Experts of a small language model.
Size: 12 layers, vocabulary 2048, 15.3M parameters.
Experts: 256 experts in each of 6 layers, 32 squared ReLU neurons an expert, 8 picks a token, a softmax router, a shared expert of 256 neurons.
Training: a variant of SOAP for the experts, 315M tokens.
Below are experts of layer 4 (counted from 0) of a mixture-of-experts language model. Rows are named router (the router's row for the expert), up (a neuron's input weights, with its number) and show model dimensions 0-127. Each number is 500 + 40 x the weight over its row's rms, rounded and kept within 0 to 999. Numbers have three digits each.
Before each expert's rows: "gets" lists some tokens that make up at least twice as much of what it gets as of all text. This comes from a sample of Wikipedia text that the model never trained on. Tokens count by the router's weight.

# expert 85
gets: " M", " G", " P", " B", " K", " S"
router:487463465540536529453538533538549467540463439444488509442515494472439459496449505458523452440476505512573539503584466520521538595528556481545559460531511527505456561465541557484488482441535445571529545509555499547456487551442466572489546461536459491573539476436464499494554514551535462564482468528540485505468484475461506512490525550466446516452534548530453445501441527466570495512475
up0:496465430468493557387543555472588455554538560523493530491552498468447490489488529412521492532541472522489460513508474501480475466525519510529510458463521449510548462539438506446481497578549478482497530487542498509471395512483487481549526579508512466489479391564503512480508504506497519542501462501549561510520500443583452534461488476455402498537519598499488455496464462512488542526538
up1:497562481529512496499535480579509500567524540540456440450474442468539477437571528508539488435477513440481455503487498545568469493486552520518554474488472515577498531488576493414510510467449450461495493493470513573475500580479503510526515543532467542559506477464429476466562426480525501450509444451548495515537459463538501383478492509522509436463511458522478459520537567544497428464544
up2:488519518498524524514547514442519454502498513423574479504505544506499478534523471492447508508415432503418519448531479462517530499568505542488519494457465560420405479438537553515524484526484428555484529515486598507483548553425516458503527459477471450540504527484508540508562538555525466493475488455468448487438497528468468516482510561443538449503559535455474460473415563526538586474514
up3:436431434551543514513448471560503506476521464552482544491456470489420449500536488556525463509456489523544465479439512510477554476481405497555462511513530428506474514543515564525430473395505428524545478498558476494531493558548429500506557473533499488466520426521466550445506493594476489501515551524510564500537567432506447500504575517456505474477534501555489480484464492529562488519521
up4:457441438520565458477542438460488483521469464489518627520527419501499509491524454561495431471525461446503493538558425521511480476498561493546519505470528494488498470437503487553544499497553477544427474520468466453548540514560443546540505483509469478511480443466416540524520547470524466530500471541511497508499541442447449437518529513534464482529550540578443444523519450447476533416527
up5:480537495543464536590497517487560484467566525496560534463563497458487485471554494478544500464467491473503503433491479451508557522522474445475554497516513485551483525493509530456533412507469405463467564505509534489550488572464505504478566492468514496453539491452486491547542502508611514583506487528573470512449497516487503471513546576445519563430518518487503511446570546486611526459555
up6:491458448460490592451442524557503504522537526517472460497478531417423499546581496474496526505484467438549497518481483533479512465495542491466525514458519499461498519387498506506542520466469586435471542524482523517436448518521446493481467525510502455445521496514400535492449512475478453437524489562563459506457443488472504599500536512464533559533481452576432456491426489486464536475491
up7:446503472491479492546566525499509513514489502510482510448515530408498539505510537420579541481528484554504502547487531511486557527539533466527465490540490436561501517479507506498443479555528484506509524505482547542556448535404480522549655530502469516420533490499471533463429521475564511532423565441490451501546499504488501559532518424450485560533505453456539491502521471531441532494435
up8:527531527529559478413483503490540505519541484556459525469537399470564533470528510558491442407501511450494576537550512525505448510505525438457476506415520460510516509433594481530525431455481491516473445523451497532479509482462404449513544535510441527500502515485528494466548495523478462480480430551559556465426535479490541464451564503491524509462556513513480519551555507424509523477483
up9:462492496491510438473485472559514518528452459479485491516481526555456496494541474515502449557519466587547556483506578512498449475532434522479524446505474478419475505468569512465529480427455511516544461501443521460487544531503449524453604546428546583507516522543474495525477504478549505524468483434559545559474584443443476475468444499478501591497581532508483524511488480538508562554458
up10:474508466534516482470539571491540496504509516467560419459511500493496477485475517480454531493465468502603552539530475487568536516577530420485561438502534525506502525440501478533488571460477405538479456416517434519470470455439540482478509498547443527492459528473416480501535529450512471525532501463585458470419531496474490527469549465468476540475527494490497503390444503530565529487450
up11:474531566536571524515588440536411563596491496483490560515458498486518534541532514501504451501513502440552497476538547526554457511512571506524516478478466549558561485456463449437515508523610451417525467534440527463500520446404573511485509455539501515595482535457525556494491520513535575484515549581520529513530496478524480535464534484478515486467531493465539492517483509494508517487510

# expert 166
gets: " ", " (", " |", ",", ":", "\""
router:466463451545529532460525512553540460550471439454481527449521493473435455482451504448527474446480507488563545514581455493525537602533543477555554453511510535495475559459544540469490493450538459551508538509561509547459462555447471574480539455533474489575538492436449497484555536554534479564521456510555481483469493473458507503502541548448448521473522555534462451488435545460569503514474
up0:506548535466536500466470483526491494563505521507476513475515500477521528490429526454556442534483513545544507538480489512512466494471509490546552508513526456525499524482519515435526521484528514524522532507447471489539534598468403582531582494499513454417535518455478512535634499576519532471499424517475528476492601474533449498455554556514482469505451627504471517482455424468485477537512
up1:528533562562521551479540465515421509547480459479528463565514500582493474494573484423488487474505521463520487485487491496386461527505446512554582519591431501491498537475500514438444546491565547470535478569536540545438440440553484484464591529559480494502482491470494473485533514523479516465485456519535526542537471518542482469492527537549488536533531463522559524576488432524560525478514
up2:506486513501429541460461462557465496467456457508515505401542519500414503483487485430499507508493548568491467448556465489569514507456386479514467483490504487561489485492561433477438525462565592522536508483499530427476488518516534567492529534460485468567570457491506534584528463487496539566487495447564501526472475490444480533509569504549476527498566567475563542509450501490494489494531
up3:481477522477520540518467528477498496482540467440558505474525539480433491553490514516554466496515501505553461482561418473527459464458416438440518413460513515413478561479502462435511504545486483622441536494493482540523464506443556489468524506510500579507473487554498500434500496495471525479510506487573527523475487466457433564446487417493530578471531530550552485508531528574477566537531
up4:549398454469505500462470515577480493500465516474538518537445450579451519454558482503442484423514522490510549535442486499562578471452474504510540505583475547435496515483434616522483514515473549483525535474492464495467483420465506501561441493478537462547509551544471563460511454509528451546519451483549524494492531480498538477597477524452472594473527514493472475474488474535542477504500
up5:513476492481584535563491544524450486504530472496461483497568461454497537511553520543526500526450467495554537518503487457535521527478545505471530453520517517506464536470543501502530483570484502445542538507466502553536465590520442615440540540500384562490521510504520522459513458494484532517460529589533477419505570466503565459504573567464446435515513521493443525548574468549484499474509
up6:447390526570495543453545506450511435521441487494478494481507483501457473539477529567503525493468531504503525468565502534453471486563524518429433471493479521474562520505489461480523497537478500518471476491478525542508473499431558439459491435566490533535546531434500495456466503439492520555484535537480517458491539518468498536487463421399469504463628546473473519514617440509533531499504
up7:506512500562480551429477495529485464521507462433520471482518504435462566513476438534500482450438502504557528480538523507457499540539466440539522411485464458557552475515547519518537460522565482512534539502523524529544563501424500494469583499498417455623569515528474527518445515456494468518476545427566545464547512486511468412494526470494491510517532487538448457436487431546516515531489
up8:497586473453468474503494500510483438570452475483468494577469529449409509418484465468548536481537475500545526505434518471514581509466540534506492479488479498538477542458545499472474486520487474476532539508479501481467475528484523505512495528556542379502508470565400482442537569587553530516491463572507499505416479547428534526492558515431497503491565576523503540472484538468490501454531
up9:474534490538529387436457551500470445483504451494480554476435482487525496480431517417488484534396538516529520484506458484495588453514547474528500460446532505508481483509565518517497513378507490519525521481497505511507497456423552537519539593518484474576531521492475536450437521544501429574472554535506507488511486458490511476556460549497488526528453571520434462474449461513560489497503
up10:539521541488500542524485515494428429540453509556508484464510494541472476427461536471530409491495496498480444512546411489592505494551426552460504497461486545513539539529542541505470580495555470422484499510496486513502472503413529511453441444542519498524492429498516517487521505445473422425512429504556554525491495523461522490544499537498432533480482587482537455502488409538524571502501
up11:472496576476508441469553553464550542531502443466574519515463497496523521503471481522569516490448541520530541530488508455597501519483511492518517568554463440516547546520443551514502515425524533503505423491505430500450514496552508545513472524454432486447584424546486494462454479511523432474530443564489502517480505485488532489474431459425492478476574478576484492500511565483584530430505

# expert 197
gets: "\n", " |\n", ")", ")\n", ";", "\""
router:471474466556520531439532517559531472549452437451498532449516477471438451479474500461522462449481517505565546498583471506533534587527556475545566451521505519520466551453537544478485491442534453562517535494553499548454491551441461570485542469534451503579531463407465501484550537560537461571516467524553481502491483467471477508497531560471472521464536551536446451518452527489575521499487
up0:505517472481444511444501493499507495475500465520494514458448491503504428469540520474521494474521467485504532496466520507467508502516493489547479469467480513469578445456494492470482497504504467548424455494507508525562512487551492514470466365607559459590488432558498437486508539457480475545464506567470470415458550512544555445513535530466466433413489481511428514403538486520485406477538
up1:481465509475553570543476495505540526447476511453499575499546471448472500578526520489497553456485546499536500480497498494543513530533552492561479539534536538538401513446508508513526515481431466532503465565434461503501491507519442546542530494421593512584516566522420470460559526539486525494474502520477450541483434559529457476456403473515534532496488556475417524445496475454558511537482
up2:547457522526458536473518479541574399500460488482513497435479512450462485515489447520513526477480525456476469593631527468527583524537533522486520486515473546534446542520418463466533557605478426510478555511529579564504526473449488474487551539466463556523521503523505504565475491499563464559539511487525523491495437542517484579478497476480495563479480516475480476472495471454465511471441
up3:459538480445509511442525476519525508571517409505490605553516462487450471570477465458492498471490434433544475451466464457469526491500580472472519524537506465408546530462522535485558486557547508459429567521507452550483495552455564504499519523428472542445528468527544503475498498466539483481494490530582473592495532500485523509492520473423409496488545541530452491530454526531540521479474
up4:537513510441449506502498488549487448523522507444504499483515499453440468487473512482508517551534551526456499552509497488571464548434506416521489512489459429472531485517572546452521403471510558450523469497570491496486481502482476582547486497501480598497479540469530539489442498553544415526523453506482516505469527411620451466565510509476456537478451517565532564508479560535473545482540
up5:502480472458479464539515495534534583548473498470534437515550467517506444478592509530491467451503533497511490528523479569491501540552459468487533479544486507562498458478562453495517510535535505563497527491514475562506527488552560611518521518467487528592456498521483578530455561517520512466513610563524541539447524511535473519503467542443475533510476561500536535448444477525627479495559
up6:511531520506519538523531524503520525512477441454444480423512525498487529540480466462546483409491505532527462492531485536516471479516511463525551565497493520558518459502521478431557488458451494492528556517498507482482511557479469559524438487502545532601543521490556509522525547503478453548479466507549557479446548432526470618451489513552493463455501601519489604507448559508472604555516
up7:532544539495511518526457511536458462579533510463537525483547499487535394490545464509559502520463510510483523543540502533514463457526510514524549513476453464512467465523604494510516495451548526499590509471483525514499530529543487596492483515477560511613537541521402506538438509462519470488430441490574484497475521484545546492555548575587503438443503458516446477479576528481522510510480
up8:545487437446530549494451497447513471488492452460544497486505464415513502464513449496469490418441484525590489481409543513499543537488425474503519509497526489487447533541477521507527447503549505542520477449553541582394513514534486552530578577496554579545447503489401476561487490550512484550472491524553509504513518499546532466502516471449493484452517509499438474451501520494572539524441
up9:497520497511499438553501451465461440515406507492489588473573503495542500449573476537473496505519480472592487461486479536434466589558514461530580457512423507518507523484428512553466491570529427512486538496486509528468487555512485490501431516543438531519436513437436470484557522529492467486488501453555515409528480480482493508496564512515531489447592459525477522521576486542501474483511
up10:484435483543442482509475470529502514527487448534513506487506421604524455545462530387426514492544502512543487507529453495534489445505475494551570459437459499554561499456535438554493446480491535582475575589553395533522556448533544491487483499509518509497446468522455505486545482534507466521470496503513573474505501525479472469482504531508487531474496548459567517461553483503453499407520
up11:534440491553453533477605577535528487502471600445570509442591482483438472509506493401430498478502551447548528505492418511480529548479549452423535441494507540493483476457574478493546490522491474478561524511500485547470496503450523501486572443476457470576507478493538528445493479563477513556512474507509483424541483511531487423518545512521469480502526519528501452483469554491532493466486

# expert 133
gets: " |\n", "|", " and", "20", "=", " f"
router:489463461563518528447539528555547465546457436439472536453521475463444460496469495454519454437475500499569536498570459529523530569518531481550566458512503520510466553455535547479484493442529456573530543500559517551462489554441477567472538458536451506575535467444450484485551529553531463560515472547558476496493479472463514515490530563468454525448524546537466450496444538472587516516474
up0:501500454493521471501479431538512375550470489503464516416469509582488514500534555512548541432548503467508541390531455488482530529489513539528510476494498566490422579493562544516500488510505495546536521589541512455446477479488439543520573431454465565523520457545478452477489489510503533422475503505507509582528518538468497471493443493492430537508531519491532508550487485470565450467453
up1:447496510447514471465408527559480416532489535460485480486502537502451522502514540431470438483454453524520499475513541496496522461491540458575426481408508494572505503478476532508556460497495479544510485526488420523460463559534500514432432489576559519462501543477452518504490495507548462505512437528482486463539441541531444473487523484482491509421466541435517511492538465506546639552447
up2:503550469487565534495416551506511553571440568498573429483485539552510473542413429452547534479499507478486575506538496452607504526480473417453525443446447564521443423467564573512582512569495472494501515529541513519497463483475468539508452533494509528567480492512430488491461491491521554531456531494506517518535479508503511459526541525499489513543491524441469487511546481506538515550462
up3:513484490443514501511488479474615403454524518509464457508505552507473445481497536468448468487454496501540443523441485489589483533457513518429570487431465504509459597462425545433454466434507503570506480508517458432528522475475470540530468496559544474519488526487459496544500488543543527510465443512504470461533523497470531492581496594529507448501554438555497466445460513449467538485500
up4:539499476498538498512502458498523531507507553508510457455492494479421487473462528385483472508464462483551494471502358496590522509473499473595506486547490435487523567480526537490458552510520518529497478517549514559500557566535562498521613475502538475513497525475492555519493489492483446625511495563534480498510433504481530471533464571527567530483523495509533481493446570493474531524453
up5:508530532446534585465485541462500408538519453482539507451498485522444477505476450482602496461474470498503517557456420554499505495591502585544569499496501484469505553523459502470520513437458527469543485447529481534457534497420487573503527536498512434440535517518480486464508510592595481545509507513525444542507486511521487482599566474509467506471472513502470436501480508444467439503548
up6:528493544510477554488492455532510423480478430552452524525434511527530543446478449510562509488534532478519589444489516503516560476489530432506443434545506528501459492448500549502487492591520494468540525571482482515501553623537472457454513487512517578449535487542537512495525477544467401470514455483519530520501464461497484435454461443464445501459511616538510481504513473479501534443517
up7:477539466525464515584500579480548449552486479458541438513457451480451443470531479495543441442494546496490487580480536483536485452484552457593489496497470543468502531460550526595505565537594476508502495550471462476488427512514433519542515549491521464600464438470457540556496457487491467577471499473509546524495565440511482426557549449534486511513497527488498510467479512469513510498470
up8:536559409486502539485467523561552525477557433418525499496503483546510554530465529410476468523537462499548453487589442419510519456521494484571494444445510481568509516456495469496555516504483434504498501508482496515463570472459496543578522514535509506547544496493502578440535535528570485496504506455468502521518511512457477476537439560530476551489482496543378438456451469481500475514455
up9:507516528551559494459548517522537526493580505538467489404444482564446522487442521465569455487503476558480514495533455539557553526492433470489574540495531512491513521429524486541491536491508458538475485445487450486423539516450449506474514459523554481566522458476423489513483490569501461479468483512495482547428461510470469509508441489473414543548600474517463423519450472427459511493447
up10:550440437550565529508415443508479511523513460549497567403493503497462536494444474460495493433487559502501480533524486453564543463475515513490559438504438497563546543477507455538557467536540594519551476441539457523435488478461454567564475437418494518545481495483503486469544541480496532508493430514537394503515485522541472480516488520529503511490606491534512518494483493480529528509469
up11:529500480492447563529509485511540469510447487505473481469473515452510391470476475508622464480529385499575508472534517550537487521554484520492545527464540527455507567488565520520467545527443481503578532533500498500483488477495509504509521491544518449550462511510529478490577486523494528398478432487575478441491418497493522474525561509508439503503491520493445396512562550466553522539545

# expert 140
gets: "0", "2", "1", "3", "4", "19"
router:476464459550525527453522518551547466548450437443485535444525479469431450502447488464530453453465499493567535499591454510520545589528539480554563454507505524513459562465542540491503482436541450562517536496560524546461481548447480569493546459535454501573529451451462500496556540541526464565502467540554478516492489477455496500494524531467463523458530555530455457479446534466588517507488
up0:542444538583473505560502524471548414565525446514547467496565496478508483444541481484546552509486502491521523502553433509523597492460450490531496498516467529506481435471511504482491488361603501546533559527461545492512449570500476467494527467516472516634511444527464502504545495464496549517551522517528503551538463548490542494480506534488479487479441536548449515503581490498480507499468
up1:551565464535499561488488478470548499511540459515459498471506506450507516447518508500475468463569514447542503516551539528545530505559522468518509489455509487517479472448603451503479442457507509566427537523448511466410502469482475503476472421486474505507420506478448549575536514590544470498508488463536491456516417480496408556429572505507451512506527577487510477468496555544585498456484
up2:469493444553472467542462457493509473496543474487493612427474472473509453484540504485425600493507470517553555508560501497510512527504491564512573543469500510444455527437577536531494439419527456553514509501525495513505520552527486541479500491588455498545428480483497490452477470469494482565441476559563441500476425471493527446522485482521470451534463562535473543559462491511521441434522
up3:498515484431508510489564456523526438459481524523480565574475515493560473523507530402498486464517494532483553479472479486464581534493486534491559548533558488547479499502488540527452551526481545459605447462487513536452501573521575508555502488527471516452486572541435479541525513509549462556522518454498463512569513568551508571510586491487503554576527529553531536457469516506433527546533
up4:478464474543500466493537540511447409573536504587543513483442489513478586482496512422554507498501542472567530536517449481550475478477474519533556515549437442444588527482545564481519483456475445514462446512526548514448524550441443459476482499539417559539556479473476483493487481477528436457470517531508475511528535476421511441448487513439480491494494572481520442475453521469535435493495
up5:499569495479515567526527477518500457511508362517503509496469503473539518504449575522481501506558474552528571500520499498522495498452441508455521472491508489509504481418530506428500500532569420532446509489527535517554507517516501578464501579527536387529546484445510518426447517588508520559467487515509518464490485500521454526495536537448474593477573446510518505433467515560478468453539
up6:519473577579522496471519479485559471477466401483524488451441497492510492469507488508532509504517447479554527535497511559533600410470475507459542504538451471489435487475550561451471483527504459538511556544536560485538464476455500491455541507463506517563548404461505501493497520518499489586573507519521451487523546560456497479531572532456481460465544421514417472517472490533575474524446
up7:460468470528507524489434526488579410463516487486489433547481462510525483476518474480528497493441502504499553455479499504444504463460532518505452445517541528475524423442480494518485478571530512509475524500526479467459476515408454511459435487497435531544478516521473580466405496474435459478436572499545550400531485493497543557453552542412450438516538595502505473513479446499471532492511
up8:520496470506495584524570528593526477547532437481503477503533480485539551467505454524530511468507495478589451545431583561496513440478433515505515450506452496420534471483468463495468451489542498522532494478523524616480475459445504527452566462489499538523573514444511504495459534589504521535494517534429502496503588458491538577550481489478559503526552439484492449545464476482512505455492
up9:509516383524474484427492462485483474469520499541535524598471526523440476503506465445546514456501484531484470487500532481624541492465541536563472458513497459490489473414469479460499452450550514536537453527569505519488467585462542505423559552567483457499473520535455508514444474559509521477536506502497425521519491484514511505473546541518468515494477525586485472536520451408562441480522
up10:526416419534507553508463482487502517500564499485461514476504524537532490481426509505534506489490481486530534437543479572506494539479429476507439446499488535501500519557514461484475534493478456501471511502465488504542518533517438562535618500499534521511499490524523449453485492419536458518413487508558478512417565518499545486552450565510393484567406561428521502525533480555512536568517
up11:439504491552455531439523492458521502459507458498521514502549505504461491493525459409453472430505458463581480507481476462461537489509467490542488471563540490477491519453533479537564422452522441471527504594615495504533490466444466473489446515474458540553528495525501541498473523513548447505546508470576460567532566489434582547497527512479513494502552482579468466473490592487571508519458

# expert 108
gets: " |", " (", ";", ")", ":", "\n"
router:462470463552531531448533524553539468548467431442478526449510473477437444502456494451535462437470490497580537503589461498534536567530550474545565456522516518505458549463542536476498475439526457561504527498547495543461470558446468567489548456534463499573542462428456498479561530553528470562512472529554472497488491473463489502505537549466446522444533554539466438499458525463566505509469
up0:503517478497494483490511511553553388525521432507567499559489482443544517476550519469468560425523460560584607505514503503490502550455458536484532453525524492451477532430495467542516540507499463568430495489542532472506529524478527515516504459527427450532478474428433458540501531548468468580487552486537484551525540485584494495529536510475523474518512527518372503512512481547516536539467
up1:592489499549474470587531564484488492572562518440516466553454494470473433432481412537489520517436522508582509463534477504504563444494555502529513501517494493521504473473524495424514510539479459540541487492481450546502467509451555433543540530552614481575514452521440479498478476593515496531512508517507450499488494484494509531522529567462530495454454531435429465509483554472468486524547
up2:496415509460515516457459500457507490476502457407518389546614519416540533476493552525452499475484514524534478421574511460521518471516532533481521461522465535471500528453591507504495522468483389449516521475478451542449521536507550530516467496495452512479477504448549480543580457559536473504512485457538450462512569482468466508545493499502491576501522573495526453537547465521485547517493
up3:513451478562477608529482516520562462526471568441465451528440520484473610576463481553501475453540556562487600525513433439496550505501568487562506545528479507483439504447507544480484499425516513525497512492513488490460517567537480624496536458495507487472488487524437492510545496440474503476507491478579474457523499540502540502536461534478533555549451557523503468511453497493505528525525
up4:438454534499542524495501535434535491555507479463522518456448531461456450486472503580544512522531521517501505532524517499531540548459459533519530514502442489439435513531507546510480440377451481604457543498476547491497514469510508546518534441484438466512504434446468414457548507556556427567546463509548495464469484522566483487479578533454450497479493535581554512496496477528552502461497
up5:491406462507558508495456545484482452542453535511552565491487483539464508484517499469552394550457562533511455508384476471408454499477466458494509469534461475435589523464572469475511508542482559409524487511502499513421441520535517541471533444525517542525547544509524501489574535463509459535445467508477439486482572437506519477494477473531497476540482512554489473475532493482457486470544
up6:545488501534506463445505462474512497507527584494508526489542530427353474514498494464553521465502522483420454536467534503486527549471541489510511462522515470540495534460497439488542476564546524441508583402515429549503463467516465486563479482485529533485545526540478455472523513504499518510390445483508507436545544475553479499502510480516510467519460531539498466600438547460530560552549
up7:581519521461502498479486494447482457544462527474556538530478451535552497456557497440490494475438487462561529560515502544475592438502485568585536528506492528539476483511483494460524480429522524539533543451482503504505492411465455556505493525577503517471568529576541503607447503488518445509497462513491465522493434557543511526539580547506508508532494522612513532508530459532454540535510
up8:564507468530484576511507515472403500483485526462543562478471539461443541512490479484509504440572479455576438448483531477507442529520497504502578451521441472480591533534560488520447558483522481436484489418463524549476551473474480537509557381515515505575534457363475518480550526488510462524482543498499550460494493474508460507493462557520509522496496550491517534505533464490542509496475
up9:522418518466480520465458506499505441523490545497483511478523484458504466501416555503452468414448483472497499486515487481557559490462427482490537446513531517465523489449511559461573475484522501492430555557567450498534449526563505602485464475473598478533457548434533507527524512546516498501532463480535445503483519570503504441507540376480452452487528537461430436546501514534480499530498
up10:513494443543550586546504375459501400462475486478530556516508534514489513502590437503527510447496495553542503514497557494484561537499524448491545488518507545497456545593578544456579489538558489456556572487483490567497461472470473473541532458558465491557502509514548486572497508533507454507466495391523474491536499470521485479539529563529484542483507474472491567516489461522487520468498
up11:470503513499484584560470519511524470425460421508482581580403498540465546476471487492488429464492517471564502493489537568444557467506462487507510474538468467494483448509546493520446500553513554531489468562504431552445453515533510539544592506517555487445459513491472494450499546488581493504490609524469482506478534500424516531538482531457493534517503464481514425501474504569569461517526

# expert 243
gets: "19", "0", "20", "2", "18", "1"
router:490470462565524523448537515549545463555460427450483541444520488454429455486467494455532465448468507508558539499581457506533530577521538469545566462520504536507465551450548544478488486428534458557513546499554512554449477547437469568477545460540467507576526484429458508489554532558539465550498456515551476500469495492464499502480530551470453512454515551530453463505447531465582520523483
up0:521450457492498507498523542555573385475517456530475511515527565520449531482491452500444447447475533509521545459554506529507424545524531455519480495539482447564572491450471502564485461513462464540501549457524477510503436500501452438422487476562546496565454541505442512511486506526463516632553496515568475496473494465463476522516481500420519518448487534521530425494495531456516560450517
up1:431471490481444538536532506508512474533447482434477492447501529498566549522473529456544522475437541483543476499520437485558543517492492501489524496465458444440469501409509534553477473511550504500492494521477599556475489572427408461441482548554560550534509512509425504442531469542491471471526566502555496532592441462585488453531552481553501472466532538485463472502518445499548475511500
up2:512439456580567504571528467489494469446533519514461461497494451537483540517465494538547421454436465520553526484476444545588452507450505464484528520552495484492517514493501509526521486382481473542532494450573462480532484494522458465497480527495478503480503495540391549569494503522458443596497494552516466554481484531443538501439499504486398452543542519523525512470489415453512506466522
up3:478467452495537553455561464558524523530476435514525440487564585513555535495474459452473475496486558547537483484464543507521480500560419479524546560546468600502556499406483539484580503520543516526525438461478449475502463523482444537500522533535470542537519574458453527440524523522567538472508537459539500494493463476538584513499521440490519516520476546474546528431522428551519466526488
up4:518475543529493471496481513555504384499495443489519455484504565449486503562516482511469551490460446481548539487642466504534429516484494475480531455498416494496449523542518496535459455431511537539532520482491538548482549483492481574535466402423493471550547468559446562424536540561497480528513478529527472487516514495493510519480468530532546543453491510528486435579524524516457467516554
up5:470447509458501525542526569565569514566425516456487432492460512472528464540544463435530496468420511503526507463494461519543472497509538463514533451478412533412467519395537511443527464503456466509436509491563469481456491542485536536518504496449460476555565453530481454470514527554504537477545493487587432502481575476446517500454563502448502520506561535478501485517527496516574515444523
up6:460429495546500515525545539563552439592459478502532420538539443512450505512510517447477500420517480475504526470485497498496437488519483510494483543495526499480516480453544485530502553439392519545542505489469466460535493449450517520472572524622517565533561471501494434443484501504482467538494493499552527523544459472524479488454524479586541454493447480535457509460506490431488570459586
up7:495473470545461496407491532507490487533475510477483577510439496484572469511481440526476519386514509523467514493498500461512509482568503503407530446451486459490411525484480524482535462530535519587483585518437506486396441527468521487481535491543449510534473521506502460505458501510597478514538533530576430488468436431485543572500467485439503507502481561457501451521550460482485463529478
up8:548527458442475501534456507450548427565511479465490453453476544534546483460473488467537487507555522528549524512552506464563480529474480483467529499502471456472469531489489557502466496552467442547430551501494512548441457516498459523545507558449427505502456479481401476546508528464515516442551499421508519571450449474484438484519453511442453603500488575445531515554491529532419564483495
up9:498559437557544577457510495477519528441471493474478573468483476547485515553438440586545540399499517496577521582521440537493522480510475486494577491431441465523507442545449516520533500437477463540470522543482453483471480489558506499496519433508484550523466424555415476478620557539547502454493484504511534510508495489456501544517488502492484520460517542444504555526547494521475489490518
up10:545455371471563513494529480543585504502475544451521500473553455532441443551540495541493493465485468525523536517441526495507526593431543446513514476555455483498415473490462530487428458481545486541512574475424491491534503550459477539475522458478433529472547465500512465514473533542582534544489536567503494520446509484492475487562579490493567507503503541506518526408497449487500509475496
up11:480506549504453555545521451583441515573507528480525568437554497476564459537522463547528529416437469541495479548488510450455512479441461457462536455522484512475510525435510506495546478525443522512594577530488492562574504451443431535499567450534500512449474522464444512509557511539472494452522507434500510551501495495487495459528463465484501487498558478430476525504536538525574584531491

# expert 96
gets: " |\n", "er", "0", " Al", "17", " August"
router:482470464547526538447547511547542465548472441445480535453516476467433457493465507438531464447476492491563542501594456505533525604520529471547559456519525527512470558469536550471496491441534448557534544508553487551451479541445473562492543460538458502573527469420460504484561525558530468567494467523555467504493492470458490515510524554460467522463521554533458462489442534465572516507471
up0:486424480508500450524570473468526405469504479449469437560474497482476493513502454506586440402445494546527434463455512485523525482505498549562501473474520469484471510509410458512488510465519475433540500512552498483491481527503525516527440483605522481563535511506459504548468537538538513484466488471513442601525564457508525544434511486507457513489519589483455429537455417465493537483483
up1:496547503474510506445483508542547523514545495507506603481463490459545502503461470482512516546468455475474515501454489515526453487579480464534504503483482464503481505501528536488536468504492438549436477511466528537581490531499479477544377521506558495629536454501533497409565485476544480455463514453529490529496511453522578536534429547507445526438542466486442451593516526429564523471521
up2:495579465507532493528443505495559520525466423474588538428581502507510473484498504542461523454441465522488533527469500521462572515535420487550510513518515525469449553410441518494436576519445499548533516443540500469515456487475510522470457473515451506577503463504510570463528491481491470432480515555481544498446546541489501475521534462491492438500549546517493475480429583409562459524527
up3:542486523528411563474502482490536474541560443426442531516548523454544510531499557518487500488502520471526474459416565515458462467529491430616523454550515520541442473550442512525463521468475515541539491479531471541450486437464488478557541475487462482492474486508511434487524480460496416541472544426584491501529463539474422515482532453429513525503481442442538468543480518523552450480535
up4:479494422523502516450502522445509460503532524484480502447534498453580510465471427488448473508491531507557474550571434496519549496511552463554456469470536482467497519509522561504478516512489536557576561589441516533490506506538520590570469450515553569513487523469541526510431502537521468481476470455552456442514430475543479518466446606535519596502459522495463550452542463527466512500508
up5:492468524469549507542486487478513517600488482471475527583519478500505558498508555524477371452498525530546511486500491544502517470551495425502507451456543583513505527554528538524493450524466547551491571442556465505469577432480492497527484482455427547538550524502538540595473511512544526465477474483446514458461515485522555520442447573492511574499580473507579518499536469455525498484496
up6:544466494500532570508516556531476532534414470519545526481545478541405507475504498518568503557524497533472540473517490529470539401495495470428524491439460533511493470499408517483524509456539490561479499463420530520455523460410496538542497529462455561545429488444517454507499443493558509511547485533513481504428450495526546463463589549510546505462496567475469496526448543494441490441550
up7:513552422458497517540472528586541543480523546530505579413560479451538549531459493508435507573607495543537454488551446461494566501503555475534522448435532439469513480426576504504525508448509479553497518513465482486504541493515503576498545438444488498488539499482528528453485520514537548490483534445444468503486544469492494528561444516549494559523478490564512466511429488517536518568479
up8:508461456511461481518479547559507534486513528488486523483539534539522439514456511475548465473493467551513542443506451509542491502488427521536409440565524526463474555479490524479428524435537465536491470470480527430492543497471530525478521476491392498525464523562479535513562457457505452520544435526466519452400451451451421559515567539559436535516447516413473478464562521488480500512484
up9:509478449501499514547456490502568584536479480471478461464538494405514528416508530538542528566522479505526547484446483538600497497530466487516514545526518455511518475440497542460489477507470416494563524532467533454490447570484458529437546547583446487478462454526481513484518499584475497554441447579458556537499464582502507492579459438540518519478555534511516459532519543506514538502508
up10:545464491546551504441425559455511504544446537511481509472513466480456501518472473478499479416537496468506558546501437517537499465500583509459532573453503501543483474405499498505472521472477470545498442498417469474510525585454451498463578476487524510508464526517526510448515489539507505495507439513511486518491399461517434523458479552564430524509570527534505520520577426440571427497542
up11:461542524500448445499492553470498492412527436438507499461533534534505549505412500460479514480505494547598521560480457489462459517631545487501542482488461554483455516487522474545529514423511456524462477481546473484474549551482456569479538522428560495487489540457456566460530532540473495560477525554509471514475498492497490478514559596428471484525455516465557412488468500524476468525502